From a checkpoint of a small mixture-of-experts model trained on Wikipedia: 80 experts in each of 8 layers, 4 picks a token.
Below are experts of layer 4 (counted from 0) of a mixture-of-experts language model. Rows are named router (the router's row for the expert), gate (a neuron's input weights, with its number), up (a neuron's input weights, with its number) and show model dimensions 112-223. Each number is 128 + 32 x the weight over its row's rms, rounded and kept within 0 to 255. Numbers have three digits each.
After each expert's rows: "comes after" lists some tokens at least twice as common just before its tokens as in all text. This comes from a sample of Wikipedia text that the model never trained on. Tokens count by the router's weight.

# expert 51
router:157168148144135108144109181150136141132059114086134147161158093186149144132143123132118137140165079111191130147115115121162098153096159099138176128137170126135109080088031148171201069139063109136151145086073106075101117088175126154136064109154130138085203126054139131108119135149148109122105159096094135123100112162142114117167130157118
gate0:182186145144038138149128152131129129167156126104119193121144112127148095076125089139156128145144159113137139128093120073171129107082196140079191121093147071129144078069126151175172126143119046089140119068135165087082177129124201123095132163130142100128163050137115039155188129140115152058142120064146132130141109125124114112135101075101
up0:158131115128070136164176134149133095123168097103117117125179078137155155142162151139177179058141148126134133130169119127118142128121132101111164147054139171115151129107149143133208088121120124138127139098153074120113147084129156148127056154143105135050176068128121070041134110137108130157130093138124128118142149127124000139132139128069
gate1:107162135128122125119106107127088165144125145111110154114106116147154118107122080150138167071131120127145125060114170081146128164134148150111143102107064117119109098103144142124126111184130030115162113122129066130118121130168111209143121064149138127174186181080151131166166164215147096125092202110133145140203115125161168174152116096139
up1:103131127121119125211090088125153161129177146186126087115099120116180131130148147136116129078124135139154123063046152178141104161160138118197100124127139125133124132140148138094136131150123139174130160126132092122085164126144129158146110126168107174174132214092147070129168179089127147131164233151086104127125130091129209126168083033111
comes after: "\n", "-", "C", "\n\n", "- Phylum", "- Kingdom: Animalia"

# expert 32
router:111190153171156107090142116143145137167108127169143130141136088152158138161170143109110154178181114152101141145123138088157109151106175087165162081100153123114092138084023136192126088185109148179116150079107136083101107103117120088129136115155061139124201126102171133144130111193127142144153098091085111094110129105138140033133111166127
gate0:204138063105134084131127158147155132122069090127123108121124113125120110161080136157198107128140181116189159184151213125127145143134131107128173061139128129148076124166084084111162085128092135127205188149156090149126147133096165230144144077145054121133152133091098135102139097128112128156169144135086150138090121129164148134147128130119
up0:162140014082162128118120116149152202181127128116087115090133123106117134105058161167168089154111134116178149199172203097114102149112137136155152111110205131134068120156115094142183072107103140139161143128149135165151127175101150203129151065089098125146175124121125131092120029157134143157146129159129149150132128140132140127111125125054
gate1:121132167155127139064138098164176125088168041145221142071093116142091142182151158120129140131113125140133115136101127087121145190143136162196144130115159137138142135105104136102200108130199152161093125086062134098157043132129145039130170129127107106112110122142168129105192111115109135128127140120132205116134143069087132129123128135134
up1:109181143156126170054134123167168130101161025127193112126104100161064145204143127110130107128106128134176079127109140089138143170166109177187143156138136129143131146098099127095204097128180130145113131124064122071168027129149174058108133095133106126120130125126135118101167127101123136145131130122125200127142134101110136125119157130126
comes after: " | ", "0", "; ", ") | ", "2", "3"

# expert 43
router:147168149151095096100070123180178177132089193143146132141105102135135149159158145135112103132097106151121129146151119134154161151122205105134206081110155139154150119132069163163155090136066175144149147111122106094100084120154094107118167128121095146084173172067144097145157082177107106141175134115108090072149067120134129079158067153161
gate0:155104107102086102146117168125172129215109126171129115142131156182091163117161157141134112117168158134109125146174071129103106131050112129184128111126076110100145134101117131119111142194088125134080133121149127117133215141107158111118134138073050106134125135183125070123119123255174159130168119127154124126153126158133115127105125121113
up0:127164147165153138152139089121053124045134146135131150133125168159118118171083173139114130158131130157097064115126122129132136119139128131126115159091097129148101137146139117166085110092131062172121129097169109106102132112104131129114156128166139078182126165165189104116067098046105128199071124086043068118202132098094122112167099194130
gate1:125203230087136136127106096185176147169095155088115156149106078127127114154115083148184104131137111168120096156138123126153187167129177117124112125126161127153130175117017140124143118058158128091120128107130127179128117127121129126103154119151072089114172144102128128138123114161154117127159122132182213097124206139069088127127146129140
up1:104131185097084145128133090148189129129100132111147105173115125167129151142093065126163093125140111168109127122143161097228202167135201132098087116136120131131093122107020119090128132108132161127122087129175116136140122125123129094095138130203030045128138107145060106126120107179136129094144112096162228075122132122069130164117109169145
comes after: ", ", " in ", " ", "–", "1", " on "

# expert 36
router:107126126178096139131120147154165151185085131143157177205137085163137142150152160110105120139111063150178134135134134153130104162117149112145143117097188106130120128121057111140205054160092108200172161119076091093097085114173127082120117133129075108074161163093155099128131018136129107119130120097100079077113129149184147111122067183138
gate0:121127125081093156106152121185129128116103124155190106159177109195207126144196134121102128132134035139186124130055136135116123134104122127128092164118134130137123083091084127109127110196113080131156134124104148142104123162116131134084141120139130042120136129208151110088118133143124117127120159156114172107169104126125145124116088145096
up0:122146092092074144176137128137097122138097124144127168167106140147159087133135101101132148153082093147129130091083087135106160124129179134128131092099142132162122129102087130047121147115124122149128218164085149150149219147129130079094126131116059127141063129145127110148124129162134113128082144151124131107144131201052137097107076147190
gate1:070134121179107054051156166124212137140123144178132141132138110132183127109135190197158134133160124000122128134140110114202189128129118147144114140083130127158086129110133133155138203156220085208131143138071128125131117187136138123139127137124120136105128123125138127129113093134099188151108146173145110130124083147120080145111128127129
up1:124158088215135102055126167132218176131111103189128134165151160112178112119147185154183125119187125022152125128086117105201132135130124130122116132134133126138128107130122134130137152182145086226152125130116150145127115144127138118129128173142116084096131139130119133081130128109116120112086109157113062127127129162123083167103121094121
comes after: " M", " m", "M", "1", " | M", "- M"

# expert 7
router:109189146146115095103127114142159129177126119173122124157152093146190160166159115069156167176169093157156143130145108101133121149135233131148184123099136145106137128095037193182119124169121153204104129128100144098103131074147129053127085136120105178082187170107181155163115104149113077131133098085129096073147127108155175083153120132135
gate0:116132128153145139128090147117220138134131110121119141125139101142202107126150134188140129166118122113116210100123119068113110158063174128112184094194147120079141107128163173129111162179120118106070111119133138116111128139124169129063138151113133083131077121128255109132132126141119126128134085114087099135047126129131120159143117097129
up0:135145161150115176102131126117141126154143125108059122169136118147155136153122126145149126176122125106129158145130134098117116141094127094096134114184108119060130092142072127130136131116109091081053126164131125126033185129106173128145170173131125086136122127130164140129132123107125113136144092090083114115104126150132135137159126081108
gate1:145133140109094143158138090159123140128160130129048175128117111115113129084130123131113175100090114084129138130140215118135101120118138153084129112124077168110016150200091125129091141191079122090128152143128117132127071044084128114128127136078188117102140128125148123128095149162083138114137099108157136152110148115139126129164126134136
up1:126116139063059122150156105125169076103144127132098099134103086195073141127128141146137129139219137130137179135151152095129082146082072112136155186134084143124097112135109147127149124146133109151040158128116157145149119149152097128026182147064115089126130115158078155173139144116108090111132145133127047126100126126128156043204125120122
comes after: " ", " | ", "–", ", ", "3", " T"

# expert 20
router:139137161157099031064109089124122121157129153143080143159147128219136176130207129126129162117129107169137145114151112123124112141108172074136168124105158147148126126131082152132152114188098131178146126094082097092106091111152111111212108068186136128125175207103151110144124081164072117123137079094141100089159076124152146116188068137192
gate0:177117124129125102155118121156124116133131124127121140123115161153145119139183113064183120097094131110156163108129063146099135109130110148110128158113156096128164134058081146087203108165106137200124097117130115132090063123135159126126125120134076162150154166079083111117174083153054129147140124133156188167124144127127110056058092129095
up0:255114119127116119178112120140101134128121129139133140115122169129178085144173125069166183134109101138145145116136064133122081129125083175132127184130137130134129108090087144088149098144101121238132117140182041159037102113126128118141139112154099130142129138120064139123131073112073130123215116126155136127128128131156144042075141154128
gate1:130125128169136130128144124138249040166113129126127140208093151132132125148134125091137095119133175138191090080096128128138075128132128125135135112115162112125127148094122082116136110146180138163185117089053161100151120095118165129138118080111145128096166130137103102131125104129130156056129114113105140105130118106138108125165042155135
up1:128117144201141100174149063121168040133141116172092122184042143129126148150122132102183091107098137127179083136099131135119130117122167104165128121135182095149128049158061066094146128120182128143137117113092127129163094128121104140137139094117126153125173146142125121107135110133136187131154083105144082134141100103114092118158107129120
comes after: ".", "0", "4", "–", "3", "in"

# expert 31
router:095168123164123071071131173123221155141128195115095166147110104145135148173162139090104164139124105166131148173122150124102156170066151122138144077099180127146149112136101133136134063170081136155141127104119065077099063105130109113122128111157079141079147153130169078135101052139128101087108138082099079106183096129161161137158029153165
gate0:136160111195138106171100156120112185139124136053114127141158163133122143130158125121154138155141081114156171104050113015133091112137126136129128122127160141070142150152078128160137123153107069155164113120134127168128161060121187159127136154201174122130121141170144122070100128139126127115138114116185117122117111128155158098144089134128
up0:127143092147139144147156147102121221058139099130124102126139134111115114144147118146149209177103100120140166108065137116140073113153144129140133078052171167088129137140074129124152122146098080066140110112128116125103138107136154086125148138127211113173127135134167118111081105117105141085173139154230128153111136141159193124115083134134
gate1:089127128128134073128167163122140115129191146069062170137079107134126119055140124118129124083066150128116128113081134120124132129129143122152208128134207118135122122106108158100114126131129164116176128029128129074055120117056129148169106095092086126120162126113127202106159148127116084129144206205081163099167068086137127142163130118186
up1:064154130140135094130180144139114167127118151096071135153130122120091086151130128163136082118128187198128124114118150094092132158132160193175188132141185128184150105123103184131121104132093129104170144110127129038067139131086142172155125097114122148121133130128128181116071088132128119121124149141085144095150069106222129140130125156181
comes after: " G", " L", ",", " in", " C", " K"

# expert 68
router:131156160175132134095110168121152146149096124156116186200135120181148162180171154135125179134171079145112168101136105047128134144114168090127109090068130096080093124068050130144147064180117137158141116086088107070124114127128105127163110140183121174129183150114169103155076119173129157142189085087106101113085124143199134079154103125139
gate0:144184120125132140110136120131125110139156044139129113165174088127142152179143084141138114112202126136043163155143130104184169112134150099126086133157212103130145128101072101162162101133129041195103101126144036107123137160084131102156108135070129132051116145151099095160126119126110132150123125118172127128051179119129118095188132178195
up0:126120152136105216182149133131135084099131110039130139119195086130110129130157125167085187140205128135002124136171187171139113112130185074105159188077160144120128155102126104110155076112088086117144123122105178115142110126072152076147130127109128128144161161152143069159145080196070131079111129116194078134122181134098177103130098170090
gate1:195128167126192157129158097093167078152103168191119094211146133070096072167149082061175114127131105130137134156093117140081149153141141077111128106137158153162119156090093110128082091126089142125122119096163142142133109186132124072151214170125176124129163136129125188157079086146125131106123092087152078128124106099116159136121136130189
up1:171113135116135125117058126054156109115128130123101095127089135146094118088156136097164188179117145110156146166119111115089208124087188176124127093018121114127130162116081120089142173110129128108130107105123139157133126128138156079155125130168122127119125113141092100128112127187128122135149095128174089131139120106117141125126094138127
comes after: " |", "\n", "|", " R", " | ", "R"

# expert 1
router:097139152177114136069084146112209207133143133160140174176107114148136137142164120107081194122138087158133175190147138110102080166101149097164131095076168165113107122112062166174148085150111152167122140092098120118129104072148112108144121147123069133106174180136183096141095075212137163085141142104120077055119095116139131128151121207157
gate0:168126108128110141136181132074163126096121223137170160123149142127204102166151133160099138173113123160127103139140128132106105084076144124132155117186131086124161136169127102127165084150128173140116147123094095170130166156129121081154144153116091126150156116111148106102122096075096133143166155216103128102100128137128119217129139177132
up0:118162150173130130123130123129157103165130135158217149127118132097176071179113142146111123179034027108107125141156058134105119097123170120176137149184108141089119142147120128136167104113154116201135134170117138173128146106088145142134110129141167118194080089131155143184137147133108097072134112173129134101127078121137181215094130153126
gate1:084137142131128128111110077133163138128102155116164129117170121127129074153136117143129150159150113122029112190091126122127081190111123192122125126099130135095115197119135099142169115125083144131117123146133192125111079155154131077161130125079142124072155157110200117150113107165149089096135128099027127111130199149128126143152146149128
up1:119091094148129108066104182071122131095105078098129082115119164147106156095152120072134120085062135129113136128080116138135160102117184115093154143116145119172185053100107108140105174139137120164135126121157109103137127121149090187105177095137127114127075135151125123154079132101087155076015185132170139128194096159123096163108118126130
comes after: " H", " S", " h", " s", " Sh", " Y"

# expert 8
router:111192160148128105083143129137146181154071096192114163142102151136151136122166170091125084155114073139113135157161120119163080163156156122116149118081146123122082125126112204114152074184137110115155128098109129144137067109123074099176132099168106134139140188110148140166074115130140092136149091111097117124096105141157100079120104171121
gate0:175180041147134085155082126133124146119121113132161115142048087092140199108136121141056200125132142130095156169182113171158155108188146105134133162101131167138101138177168140161130114117147155173141126084155093128167095130122076114132097104156143118121112091100070137168040121092129104145112089131136126128085050124106086121112113168119
up0:155174086130168075150093131165205148139145084137143120139092132100150164132153135103101127140123162126150170135128124149129144132080159105127114102122152132241122167118241103166062078145090251142112123080133129129167119151110131126161125086153124108161151119108122115211065054089056120113106122125186174151094110114135083127085109157096
gate1:138201105133075065101090100122148123165105147140149109117089177187079149128144186091161143128129129138135136113123149132128122126100135092136181118129125126167164125073041141136154111142137134120134145069151136113080140149100158120098097120116134191091137123218087118173143132145120109134131101110095133160122075124136150047128101124141
up1:120154112174176110099055144137163129124102038192164098100146146122151061163119134110191094118172142103130112125159135136126063074135094141188117173107132114126120107083108140225171111136129156143129159105188085124117136170078116127180090158092138121170141085158133090128126157112078090087117141096102150144106120143136128067114111130169
comes after: ".", "\n\n", " |", "==", " |  |", "|---|---|---|---"

# expert 45
router:087113142142164141113112110150174155151125221136172123179087130151196089113151192118062135124157125176110126153128127142122112137101164098176134106091158183152107105122098145174128097165085130177156210104089085093099070168176053130167151066130098138086153154098120084118101084093135107144153112100095071115133093118096123132132092153166
gate0:129128146029054132076014096156123158099073137141171103188115145177093112122142183123118108242135129164136113148187140130118166149123110126132137124124140141126091105134126152141125133129129143145114180077096103121133150130121128111127119115112124103112104063035099170157151183081115095161156102119121126127149123160093196110110156092080
up0:141134213117154131091147130156140126148146129114139110101098161132131125140136176103143112182100127113124085087145125174157180145110133155184150198128128195124094074134175086152170124131128113133099091124123078105121128123169138090101078148121129111134170135078170149117104102083127091143118061142123116143110134093138140143126108130077
gate1:108126135140126146080136149061130149122120236116152146149128177122118130125141135146047179113101166127066148100121115132134128106143132135120123108111153127058118115128094214095114138102089151126155172111149129135123045189118122146173143105129125143117127140120125096136101059144144112131217116105120122139136107125113132132131073100175
up1:112128113067091145160195072061110156135146176137143145143116172126126120128070120181082150017111115165102114135148112116117107119094210089097140106140131112089128125129087155077095103105095124124145097116139152128123127217129119132137208120090132181125211181112124118142162155116094114128159067139174141083142085073101126160126095123225
comes after: " in", " to", " In", " in the", " of", "In"

# expert 33
router:113203157193094117106100149112171149170126119111128158189084093195126163158137130110117160153165117186140119110160121087121150198108161102136179151097140140107103114110082141135127073172110153168116133131094105059098116126164114086109122131126094137094169178085186084127107114156122119146188111103118092141128114111209162098141066189114
gate0:076127080128111238250123110092128151114131131165118151126094148044126097158113129132133161128163130233108145116142131076099072118133096083138129136122146127142157128123134129140099082123134124133053128093136133108119195135049145134146136119098121105118144220159132143132124131082183154187141088136081133204112126099108127143145132108117
up0:127185069194111169092144099115072197107123127139083120118137126092158115145129118089128135182156216165117120108157146120118046142099126052059140147133101145177157116172099128141123103113124132125093133086125154112175162131088126129111132160110126168122174114169153082146097104124153117133128121118106135148075117127175119128172115181091
gate1:123124116137028121143134119108115087139047147124115139097104130130087134131139180069126163137121108149155175125088119154109185131115150121113182168152101134124155082137089094130132127134085129175119152124078205189128130148123148133115085115138242195128168144145158111119085128165120120167132141127128128129106069186089130066117102086163
up1:150108093045143113124131144144060130114181142160141126186178088190173096115143137127150047130176109129103129126114156158128113088158116131146121093127176124075120121101153125168193119116139158182081125090100116094127129127082103131138128095079127132127111120094080141128088167142136123125128137162167092113153186100142178137097128157023
comes after: " F", " R", " N", " V", " E", " P"

# expert 26
router:101158144155113142113130121127118143190108128135111171150157101153160168159135163100091150118085058175125123123191134129153143142114171103136202111110142150143117089127111169160152065149111165189143176109111094090056082100146142052148109125148120135109151164115124130165094071155076107177129125113082103097121069116168130094182095152107
gate0:150140131100186191127116164113128151164133133152118158141146132128160129123120115158131154121133121102147122132117138100106138158138101126069142089114128078093114139127147173127062124104142149136118128120139106125062157090074130138111067129140168153107135144000153091128131056146041081186160109122103126132128120111135134073176125123128
up0:132160144169113126119182160167150159162211124155136102127064138124083161102124169128119118093092084116096164117134066123132170162131095116152136108145197194149188128125127178122133122098128058127118130145132168137118122080162087087129122100128096222120118177185112103182130138168126131095092129120107127122125038081102127190081134095114
gate1:100156092123134173130185072127124129138118181126092136088147123138157133136147132128120145101086147148129122171129169142098130189125127126140100084133138083127140138098139076126038153132128152140128106144136130044192120157050165214116101087137064124126168137143147144139165135136173157210170122157153130077138129129114107147255135129127
up1:084127113074139220129148075101164116180126160133163128109144100129169129119135134112102103079121159137126126128168127111067084125154117134135132054108144131177130132120173113130017128098063194136146123137136105134204141108096135188153130107130018126094134129130131126129145077146135164201132199152186111093135119121060086152213111129099
comes after: "1", "2", "6", "3", "4", "0"

# expert 19
router:125148136115158090101096173133127125127092137119155166155146073191175115145181134121115168137156095094151138148127122100123079161091132081145138150131156106108139111077044131214173109141088166148148127056066100075099106117168147128180112085118116163098168150090190117097066109137125170147107131085113063136117093178160108063122125158133
gate0:102127132077143069119155177106129083130131082136124124155131187168091096060162139222123125171153077053099123121106159105129129160069120146129127126158092171201146126073146167150126092187140135151162120136195125097107098160154151141166129209104160112138168131129126129143083128129140158170103164126070146132111107118155150096139143126099
up0:096092115110137101089144130124027114089154118136091201172184146162137105080162166138092128170082084078078103158166152077144140134125099150131136128091076221132163155135120153122101127093126143110151148133131098121119100108127115134170111216174120103154141184163192109140095045102070131129125133147120131134162109123106119115045099174121
gate1:134193113128122077123092151041162145127144205123128155129126113152165135131131150133128138128128125104176126124097125119170208150114127116132141129149176129123071125102098146140127120158103165139186063134134128104146132078192128105173153135134114137204206111156161158134148147136101129158071096077129080194168104138129122110152114131175
up1:047118111103128104117118155095137104149124142085114109125106096174123134128100130120139130116125115125124146119116127130162253106125118060104131141125143122136126122107132148128111132125128119133155153098151114141139127082155145076152144104184133134120150125131166209118124112083103187179108118109128129182188124167123137080214119131121
comes after: "\n", "-", "\n\n", "- C", ": ", "|"

# expert 46
router:107201194148127121111069157109164160142075156158143184169111126195156126161190178128142185140122104127104135148085111127136110188114170107142139068118176101157163085126087123121180109157087126143166161085079088095090121122150084125129142083161096185111157146101135126130094110147148131159158110128086068088114110118177124107141112166162
gate0:166185166131155127138107158130173129159121138127078145160098097125117098110142152158106144127121109132124178060133078144080160109158143121060177161131097128182135132157119095097160098126038132138236154130160121134119160033129171126096129119169152088121125131178080157130138120212170172140139126125059113112184145109100070139051102137122
up0:218073091134155130131103116127130124090136141128159125174123113129134132118128142148186203150050086099145086142106046126102174137066139133094120086128140143070157131133114178084179127129167103140174124143138090131128169109132119133141132144085095107122124118108068106135218080120148154136145136157085147133154126111197070129073142145128
gate1:122193125132137185036143190129119149171106151019160150144076155127078130122123124110113171199128112160111137114081127113171181135167052082136138121096163168145132093093147112086150076083188112155136110141110154086125127127128157122127107132141077108143119100118174103138157128114136059210176156172114083159109132129132126128128175138104
up1:141172122125131136082126146117099157182107115016135151149119140119108132125153159118124155156125138120106126125099125133209165168126070061152141086127168196140128083113114117097181064134130104192126141133120144089169103116125153122126141119172116073127134099130156137169110098130134054173160118146101106123098148102141116125142211091121
comes after: "\n", "\n\n", "| ", "| Year", "|", "| Party"

# expert 34
router:105145141169107133077108163080104159159101175132145146106132136156114155168147171120098153168150125113150170137180114145144119157109184075158135117080120136138135018113104151147181129147068116166159158131098157087106129079136126110138110028135105148118162122115162143145127099161083143139143186191098062114140082128160171074168126173115
gate0:125129118217120142059112123166104112117114140148129104059140121118130122160158118147120133151130111125095149120059029124073161196133127110141063130111125130167140107131177161119129130130103130132083132127168087050195143125182187187160135127133129122098138125126116128144159128216174153105154148140117079092119127155147141126145129108112
up0:167131128146138133130123163129126121093115150129129130057097170125177065151115124202149086128131144114116069126104120166089090148192128055163124129077127111127083124101173136120123115104127149152049173168131116127124142128128124186177109125185082127120119108128132128176142118203131116151186142118120031118106148132137187164138111127073
gate1:105087165109118129110119063085155127121133124135099200133088126139148128117183116129056165109124128149246144184145092167125118113168133126120123136123128125102141130173120143136092130165143161108127141189150127132078151061142079138150112124005099120052115184126099129166148159127128103107091199192098095153167140101213079055116101145133
up1:120125167168140126118173128096141115138136145151124126066046124129138127110124114140101226120135133128191124153150082156114062127145112092142140126067108129117177122127125133182071152169150120137146155209114121127053119093116077130133090128098051115062089211157124135133125139111137129079117190207129129142134143139196160087106123127137
comes after: " (", ", ", " in ", " | ", "–", " "

# expert 17
router:099166161111184117075082113115115139143080130131159188151158125147133163146178156141121167190126111104123121139170145121126066153117176114142171155097152136109128112102046148195194090126160148141136145079070158089120113118137159116165157097143111130094182156085166140150126066157138140197124105135111081122082098159135094056158135136128
gate0:104123114098117194163102161094145119091131128113126131130103083108126145111124114086118098134054075152097091140150164094128152139145124110144100166132094106151134087147085117128120133158127155124195123130093162133060121128149227127162086135140079141133119135228078057163107074179142116128138128130119087127084128116129237120125130038091
up0:157166133091106181192080168051106085077139144143038149117098107101130157204089084133125087117091137121125101230190105127135131123103151102130144245122119138172126090179046130115136112083110135048150122124106154126052115143173145148156110188141105176127140130199120137137098116133146124163122155126127113160119118116182134076094169037137
gate1:113102190123103095083151105117132136112091159133129136137112107131126124133133141129127142121136121109105126163124106126128120110077178150092138164145163036087133096116116065072166140183129142127116113108151107141127140125151137078106140132134195129091058164121195126131127082054129091188133156109033145140165130129160030198064119124145
up1:084152163138168167108134128089122133179130146121152126160130124101088126179125147146146102104093138127078128139047131124169073179125129138153161151210175083134126089122041105094163054103142095127108175130136146140155113125133151119118161096187151080118086106121099163163122065116084135149133158131105155125177119164168120188141132074099
comes after: "\n", "| ", "- ", " | ", " (", "-"

# expert 61
router:086115153171125128080057143134169204129106159183119129159116128164168161153165120131097184192139099158157117163154149149097109221126173119128163112095146139147080113141074126130155090197107101225179139063131147098085118058135123114134157124169082115107121157109138123113121066139099122120184146101107097112121110130134136097145082174135
gate0:140126125128133142139127149164122164128107088072118176188146128150184127201124079140159177147170125125148121104142128135156147223089135069144153131147123129095111128110104120225176155125086143136118092051112142104131123178120131172169132132133147113137182186102160172054162117130166132107131119093127077208167126087104060094147077133122
up0:143127121131128072094118133066141145151131169120053108074128128142153127143137081076107132108134128129128096169135160113056130116160108149142139138114141170173045114195125121107139113150102128120154114084109112129140036110126134131112145063153107116180117124135118111134129075126128127211153155188129112136119070121041117123135154210125
gate1:069146087132112122120119107106115141130123199116152156139146149127117126128154106097101206125144165206133082156116203086080129166044133117147131125096111125131075110088139181137120142125126099057183128134123123133107128120113166101075144145117041109188126102144081124097119101142036111115127147228124180171117123128185107060117125137096
up1:145126126125018075128204158166150132077111131066145115157125142096083082156115121131129121121141126121143098094077124070120173139148130131181189113142135133119190126121110100113116140132152136091129149170129085128076126099182134100137128161134096170109128128123163130076131160108087118129157149162132142114149133176126185138129114126130
comes after: " |", ".", ")", " |  |", "==", "\n"

# expert 50
router:121161190181128113135105123103129138104118119179136173171139126177202120128223128135096163175149107125129132181149106132130157159147168112128139096108133118129126109137053137146164114183104140194150179120072064099118146133102104129169121107161128189108160138063126105101090122144145129158155137113046109071122116128188131061170128118147
gate0:166184123120194106120165131163128147123066187104094127123168127120108126093195168112129197176132157127123179190125120204131121128133150137132160136131161130128126127123121094126114139164128136125068098113112115131125147093163129110063154130145134135149145129240092027050135136096092141040132100128099111149142203135143129107087130114144
up0:198156136129159132097137152141100193117094171113108160238160091129112116112162125149089169212114121081121224188121123203145131128131105116126160171128124132121086068122124092130234126128120148193159128121067125122142140128140116158105112038176157124125130149176119084101131151121138133113125119152129132138122171171142047134115150099156
gate1:101114155175099131090203121095148127191132135140133091141115131137162151075111131144145144131144124134159144144226093076155121132131088143099123134144158158118131137129090116163191226184145229163123160118073127094148129130132083105123133194132105097117173132115089096164101131137155088163130117137064148114128110162105145075115062173130
up1:172152130159061142159133160104118090133126104128140086131052139126175129136128190115140138123114138127122129109148123057136152156134131122126154149172129125116121183153192125121103185122131229117125127114097132135100128105124134128185130166101034134129141137138041133128128124161160082148121126148094191128093114135116119101147095162129
comes after: "\n\n", "==", " |", "===", " ==", "==B"

# expert 23
router:070142153190148110105091186104213192100119132126122148167093130183126143181206113130111174178100119131110151144177103091123130195136199145166135103075197125136119109113056156149146086233094186177149184095107114121093075137149146113179128087114095139104131154129134093146109073153113114127198153107099076138111126138131178114142080174156
gate0:136118120131080121127109075033110124154119117102064135140102130184090099136185112058126056226153124180168059112124130068144122118136197122109128140123203134110146104238128128093145136172094156125132123117125094129129075108128118106135100151159117126082125179090132118131061095171116103105157160116171139107130123083106144166127147125129
up0:232121149125104084119126119119127098146126103120058110179120131127118097128146124104119046147123122106189054127119161079158084144127191160085129162128190128113142051160128131127168149208070134144141148105117100118150107118139088150133125122159151124129140188116063137152057129148138098094152143163171154118131116079091144137128120119128
gate1:081124156174140148050032120076145145131182192117187137111101162116138113136166122122173161123141124084095097096136096100100156145126155136128076100093204170133243079139146084184148182109122132177121149095087123132130124097128122126128170119076147116103100139131124111126132095145193101109125168174048137107118149095139147189133109155118
up1:140132104117058113128115122026111145135113121138104131122085100017150177187105127079133073135168092164087139123093122039137151163106124162188164113175127190126155107132120132103158112120123078152182134118077107145131158104125147159119073141134163131132122095110128143087135184119146092141136128143086137150127104121165118129115116121123
comes after: " D", " K", ".", " J", " Ch", " P"